config = dict(
    n_experts=256,
    d_shared_expert=64,
    activation='squared_relu',
    moe_layers=[0, 1, 2, 3, 4, 5, 6, 7, 8, 9, 10],
    routed_scale=1.0,
    balance_loss=0.00281,
    vocab_size=8192,
    seq_len=512,
)
Below are experts of layer 5 (counted from 0) of a mixture-of-experts language model. Rows are named router (the router's row for the expert), up (a neuron's input weights, with its number), down (a neuron's output weights, with its number) and show model dimensions 64-127. Each number is 500 + 40 x the weight over its row's rms, rounded and kept within 0 to 999. Numbers have three digits each.
After each expert's rows: a language model's description of what the expert responds to; "comes before" lists some tokens at least twice as common just after its tokens as in all text. This comes from a sample of Wikipedia text that the model never trained on. Tokens count by the router's weight.

# expert 34
router:434531482432438505553542464497486496474486528482503552478517592485517472490529459523516524588488571434521378491583521520582532535508472546526464440564473495491516475471509520470495410612483581
up0:449429483490527543432503473469486469513489510468509443476558492578496476454497579497416501578502486541497498489461473470482517446525411476480499498502490498448466488482473464537550505378522482
down0:493557540485466501558534562444532513499478491471504575446508446453455468511585457557504547510567500525485465501504525557591526529521600522474457456383520516536506460504508575465498502512490516
up1:507534482452480454535502493454522491488527512453514564496556454491544534417558459533543541520471523492552524476484564566526567595538500480455456442540505439529571439497514485568522468496536570
down1:485549527467521458530466492537530505458506512544459512444468471542513449474494549480520398549598485535497478547598515457547540455542463496467446460488469493547505492492533479580555555574479431
up2:504495499505529537502430506510486510476487497552521488452538394523519569487462549513468565566470511521532494486480470540540472571472491443528563521536548451555503514449510548481403592518557502
down2:474554585534511447585528457550484501513429502414508492435470488487507470531510564411500466489549474502455465492535481540485467488553509534475452478486411489502463461551502547481554501435451523
up3:508458490444544468627502462545474548583458456449483516410495461510489491502534480440472503513450537500521407495522526497525414531481499555474443527606490551497546539447530527499446460537559461
down3:409470469578485516425504446528519528507514488489416440540568504520473501523451513472519515475472514534521577530473509492507440474522491481489507456403503442501438502462422540456510501487538536
up4:517466445535531529506505484537498484509530466495519459508474529527535497456527532486602471583472451426599531535492436441490566548477490505484481547544534517543530497460522490515521449499460553
down4:480478509469554540441511460486446479475536509452509502444547480440475448489535430457469546467493558521410441482523523495471519475533507519501563444398541488536507602572521560509549520542477482
It responds to: Four-digit years and digit pieces inside numbers, especially in tables and career timelines, such as 2019, 1986, 1500 metres.
comes before: " |", ").", ";", "–19", ":", " –"

# expert 22
router:441532484482457489491551463489498498506465481455446546444509553492457506420562472527503569487463567427512414472547524520514555506555456501588491448531463451485484464464487486471512433583499529
up0:496522467459501532555554494500453490499473492462573503441498518484429534435477466486513457510547517486521526492571529503506463559564499545557446444504512490465576454460430563473497435463492556
down0:480530499474506443629504493437457499551503490485492620479554522585458471561477516485544461504471544543486479533466509437480539542466489513450502524462518487462434486517503504544449470508471507
up1:511387525505453520448562449543484512423488487430478514458549520431528520525473526489436547499563467490507518530571551604501496497462491524459588519455526583516526469482447522517482498514506496
down1:404509499513432488478468489384520502504478499500434501493460489483503464526497565537494526527499473509570476497535538542535583522490466445530489492533517533427530553479470485572518497480452536
up2:571484491493546520457453561510510470472505512498488527540511479496462518485528510611460486455485503467517494522464509532524500426452522496468491516515446466448399424565469453531506435498448458
down2:529540490508605544452556448536449504527443452455524517500473525435567518524548530523459512428568476437539460505536453546511512565541462480543445477454547471502572500497499508496493487521520574
up3:450555441555501497522491473490529456477493504488547468493461462526486461599504463534571531491385509552517509434451468507466518507467516494532527491423479562503553495441488443432557504510561477
down3:474577434494546427444493429473477480483483611468455489523501482486510512533524459522487449488502543513493536547521444488540528521470558454549537519459579534498462529478521544449518499466512517
up4:550427475593564556508467573477439539528428493490514406459523585479519541513490521475483521552498436493403499525441516518539527570503526501495438470521487488470516523517484403425492500456448461
down4:510497439484557496551498412524505478523501578583514537526437449496515526530414476577471479469453538463505518535531510528483470517480449499419502509469468507464518492454405508544520550520517547
It responds to: Pipe separators and total columns in statistics tables full of numbers, such as hockey, basketball, league standings and election results.
comes before: "\n", " ", " 0", "|", " —", " 1"

# expert 39
router:487557496461486522527553456522483404508468559497507524467483587464437487469523461496519491548487581471517448499564558535543533530506476499573495462507447458533524448447514488516507474590516546
up0:445478404590509512460440466528481442471504483502497508467486578439582493527504443467485534484519539462497510489526475509583501455471531466465549533539550509532519478487463459519526466463468470
down0:513510451556469559465488493512565544468530505526514501485556479574543558520542484545494457511463539564527472491481538574517487500525555546517500419509545564517521555519404490451486528430540477
up1:518486556510567514536504481503498388558521536499481476475505477477518473411483553516473466495503523474466502489463561492577486475540465466486538413421450507478524490476438377450561460535464509
down1:527497472505510455456472483579446567525523513481539474533438506445489496494552519519465478541534433531473453514508483493469600507444473601498507545498502554513531512559601561460536496541533437
up2:527508476480508464550563495460490568477548544549484534543468543507510470550459458499431488480522529451486500461560446553520418463503369457517509516515495500516533438517461474582485513516546549
down2:517522456491494558516591462531527502599531543518483503519449511495506469518469585476500491465463584482460475501471451458487496558515433496552521495436474505543493528487601401529437442500494480
up3:496537481513476503522491428572445436468452495548534509494458515515536478459526532491514516505377484498562512497422492484452509549522457550566481502408449466498503492509513454515460485557555489
down3:490506425462459500511512533519434564444487503517513509395483441496530522522556481455504459563520538511457527476438491489482459415496509561477589541439428507515487504472452433559501515502494461
up4:528453468483527512540499561454518448497488508566537478544510474472516498499450539500516511513512534525492520494517569517540551497487522493536455462591472495531542548528491470448524450561410469
down4:551458532561585490508580549481506551528500461560466475523520509474480483512522481528512452493558550487567538531450456490544507523454495452489430495523513553401521478441438551453526537462513506
It responds to: Numbers, plus and minus signs, vote counts and coordinate marks in results and statistics tables, as in Swing −18, 17,344,742.
comes before: " |", "4", "2", "8", "3", "7"

# expert 53
router:501528501417464467548470491482488518484478540507472574424508531478459511427539471542502558545535531428504405491530485564584569542554455504582454460515454478459492486482456557480523461546492520
up0:422418436540541524486570460434513563533562518558547564509476485539454472482496509502515535470512573484510461432509456515514469522522507458560532578498486446505508457491529485478504493499563459
down0:563545539507513534473491519496509465461475543454500506495510485457508518528498493516458470575474494554493570497527551488497486471538552546436481455455520559510479512543464489506553494433450441
up1:490464410473573492499533528507450456448494470484452507564508477513534552467549553503487465527523470488494557544441491454518493480455525519419490466559493533488520541424488550542465481467535493
down1:471469546465498492515511487502549530541468542487497542483538556434541473534505485507503456485454554519529475498482533518553392591495546495528469446521505569469445521558599523533537517473559536
up2:479552552453518525449558514415440547498487501435496552512487487486561472482435528493500485557514479513472503443495474491551410468464498474487509539461583517493462476482437453438534519540527522
down2:458471548498438537532469454503491579536481492533443465490462454439470489487542471413470576437576490496533448505498508511424493488430511559404537529512489511479505474477513521494515469480524516
up3:509466504462518474448432555515451445528412501552407513494473525478542500480516439474484495513521582511543528521572492497412494498499570533489509505477487532531521525538500462454460547484465467
down3:482573430535508521493475459527495500431524556471508490539492481528436436486492524507617463472468433483522495427491503578544449444510497568459578500485463513482485502459489557495534504536555489
up4:481481468449460512459487543418525456467512511487546499523551441554532405438503499545519553557515481436472518427489522526524569444456459464559476553510465587509515479481452491462537437468431474
down4:554520528557508558548464485588497593510468502451493464424456505484497524536507515475491501454495500556497485507473446541507502493497437463431490498535519456490524492432465489574492519499556558
It responds to: Closing parentheses, quotation marks and brackets ending labels, titles or list markers, such as (left), (a), "Captain", "hard".
comes before: " |", "\n", " is", " and", " was", " ="

# expert 48
router:467575505480473507520540429496475438492433504449481527489535537497524460522493450508562528588418547483488449532512534509561513479480456523513444474543504497533482475459427474450531408554521545
up0:568439568528467548535465462488537521451493441435482512535513484467533528503529485502495538477495418458497480516545528527526468497416529499447472541395464380560517527495495429515487472507466571
down0:496428480509525575398443596438503460552452474522519518428500553497493475504505454503483554548471486494433475574511463468435490500468489412481464541454441522473455536511556502526531433536505473
up1:503541496479513507510463476519494463512529502446523530470491461362494483494444489450536517462415521504519458465503510488449425543536521465444482512465540464532514534537526441485513443511468571
down1:480535462440565490478466559571495427461441502490536529498507521482507444542526450430513456467533515504507484556546506514470522469439457457508432441480544442371524465561502558551497531443472527
up2:503462485478506388510490512452541455441459529456451535454518509564439463523505550496566560546513558513521505519479459517506595493398511555534535549487462505483542475484550522521497445488467491
down2:521552455527514470418505554526489508520523506488495509528505497515540484518534517499543436399475560474651487475470463572488494513482501435516536476515540491527498554497461489519501502524510510
up3:518530483460485439519499513512471484476424560547509501535449535518582389579527487513481528415430438515486529528453471464543484551541441548492448466574515526476539510468432515461524473469527478
down3:498485534483503399519526585503532448543512518508455524465487490508528576483501357485419498454478512509522563521448492512549535423478488561524485541498559484509483531565464440554480513562477489
up4:537511543477533572549581545483495558501447534488518485540435542485482510519486508585472552492554397502515495510452479549444483501464508522508452526525479541490452457446557559486554463400453487
down4:452518476505479495466478535476442542406544475517548512525442477511496506543595493520512538429508471560424467584532513508458482531475497536566500504530548468473547529528492445550491502569544506
It responds to: Odd symbols and fragments in infoboxes: tt of http after Website:, prime marks and degree signs in coordinates, Thai bytes, blank cells.
comes before: "w", " |", "′", "p", " /", "/"

# expert 28
router:442490538445498514543547446475483448498493507507459520487517485471532498392517497511487490495510581497536456511611540537543476533500503522518454412467476450433518448441428576484494492538473568
up0:400452472505491513465494466493511518451450416536497559469515458523567481478530528486487495455524469462530478562489574552464529537465497534514465531552500472490484532524498486449413434463469487
down0:532479445515445451468473459529560470489447483499534502486552462472510489482538520432495515523457573535532530470496525499453505475477526526526476533432524488412502552485385453533468548472542498
up1:531436458528556510496527492471489520496570496583485496465457488512480493580471510562484558481504451545532410467489593543562477550568503547458480504436465512551562504496511521520486546529437522
down1:460508431484427517441480485529485468476569464537449459529447509479478484458531537568482492434472446466523502529489554529465582458528517521477494524488494475554502471431434513465492457559464499
up2:470479439522446543440514502481461533504477563472520529425554435514525466477565474515499479478463474502532370462473437591460561537503523457480534541505497482448467449496507486594465539523457443
down2:494499568507539474554506449507569521602484507511506473465422554497523545469598532441536471506490572478506514570500516540528442516569516559529529473528551483503514491460488550450601452459481529
up3:489407543492526472505524514455528485482576581441479502524520466497516500479480497546491548473448495495479476517491520469480499425465467521499507492553466449482460473481509449479420548565528474
down3:505484503397452503549517486535499474442517446419482482570521512458455478533484498465545431454469552458553557518475472500521477535475511509509496523524564468527540604552531513498551500433542535
up4:556521505460529551564436507474445523580512385516447482481459452511525469541524498492553496536504530550461469501484457497483481495525497507505466514476532513511543442445553577462452471477538511
down4:461525502544470524436409513479471477496521497551545486517453542536483481524520501428471533470502517507445386453440459561473579494484463532506472511502511507506504530517507485459499524532461461
It responds to: Head words ending names of sports events and organizations, such as Championship, League, Cup, Open, and weight in Welterweight.
comes before: ".", " in", ",", " of", " and", " Championship"

# expert 27
router:428519537401465527549504484489487488483497508480509592567500557496488505442535492545533535519487520465525436454574521564572487498483484549527448420515510503489515491446514545421501481552450524
up0:525492527515562641554501508476488491464560458511514474520418527532468441536501506524543430391452493505511548508499611465542483479541492497509447481501526502498474581517521528509508520522557440
down0:497473576511570368482498407513593481533498541517503481462488498474502501489512543507476534491568469497561477559496509513420498554546523456500487536552467492551448421472451463469534487523501555
up1:495560541573468513462487576419529496477518443541544491502489537535579462526509498496478507491607519423540548511489522510479492530496491470515494548458561477506559541511412458525492520522411544
down1:508497418456508459485467457500482445520504604454451531548454508509504595504437540488470492518503485521496434503517500522516501488476475546548465437471471569458470525550571551485574495437502559
up2:562534554500588504514480553491466474557525499540478522544498452574507444476504468509483445474532519526454460608544485453491478576475495480446489484504500526417547543468523511545498464546499501
down2:524497457541421482490616514505470517430478498456514580493568502513442513469465582490512536542501508512547534428461537501538514501493486585444497450418536458521496545551510514513516511441578497
up3:514463446501559554514482519483540449551581531453469512517500493557520478480502435532442476478526613547502452437521501499566520537516563538464500532470497555541534485508513476487484509455460472
down3:518507505440465482549525488478491481507452506522463550469498427512460462454476551524560446536501502493499624487545496521584555474497463526465511490526496447522513453470515526511529549501595511
up4:500507502514553481474500524416491518526553508439503518467596482557478538533442467430466475468486483464488583511520456504458490518474511521554507464509522546438585517543474541488472511451421560
down4:513464484484433502462478457465531533551467470510609570556479534456525491482430494410481574457489523507568456513545490542520502482359507514481479517520543506486510487584516535516499496492426444
It responds to: Year numbers and their digit pieces in running text and lists, plus BC, BCE and century, as in 1904, 480 BC, 1868.
comes before: "\n", " |", "),", " and", ").", " –"

# expert 49
router:488499530538522479579518496503557416495500525523508529502519564500528461482587460573532570481524599466575442515551543539482559509532498539550510436486429455512531507465498492459555481502552549
up0:517441522502512455423514543458485551434485493507560540494486403530496419560450514479557499496432587418425476453515494478521519573565504449520465495483522448502511536547465498481509576476427536
down0:450492501545442463492587436464508444507492540497595493482429495472537498482451512487479490576479540504532538488465518458477517493522510569513519450504500485495483477510478531498585613454518509
up1:450493496484593481524425544491458500439536522457455477537511455566503483519449486508368567463442470522570544547533492491522524497529528477420528396451456461493481400490505428511529500517472518
down1:538493445411490564460512460525552534503473568435465493454509570502468473498406522445509576495448483500477500473541471535473512528547526446486500539517490592536459527566496454493461454461484559
up2:507489470500556513465446496466495400493458561486568522440544510530470514470477487433513474424453529571487481431521486498539474483435542502503450484538492468550478514534447435516518509455517536
down2:524522465505461495447504500488522462488515506553517518504450484501547483473435536514506517546487482505439503419461522457521502467513515461501496464401470509479492504482511501503483528526529473
up3:523480520488519530458493464514542476550529442501460463516593485459438448580498446506502518515493534526592447487545426512480491482473450496504515468523440425493466517540398487504568446472485469
down3:621507544519562500449454564567549487504523493525504538495576512494457491535519551493503561475499483455521483497423432499520538488535525558572565554553524557492473481500501501549470540420566476
up4:536497457503443582536534577464564534536547478494505482542462546505597555509552509495561486486468449445506523510528482495575477480500458531490467516529525512521496463535447540547495528425501535
down4:426444489438460493503485501510556506477493451512465440507536477495527483554529539451557474482574513521517540504437487515457524496551470491508544480462436488517483476525521455560523540566483523
It responds to: Inner pieces of non-English names, including accented, Vietnamese and Japanese text, plus zeros and bars in sports tables, such as Ngu-y-en, Fig-ue-irense.
comes before: " |", " A;", " GD", "|", "le", " W;"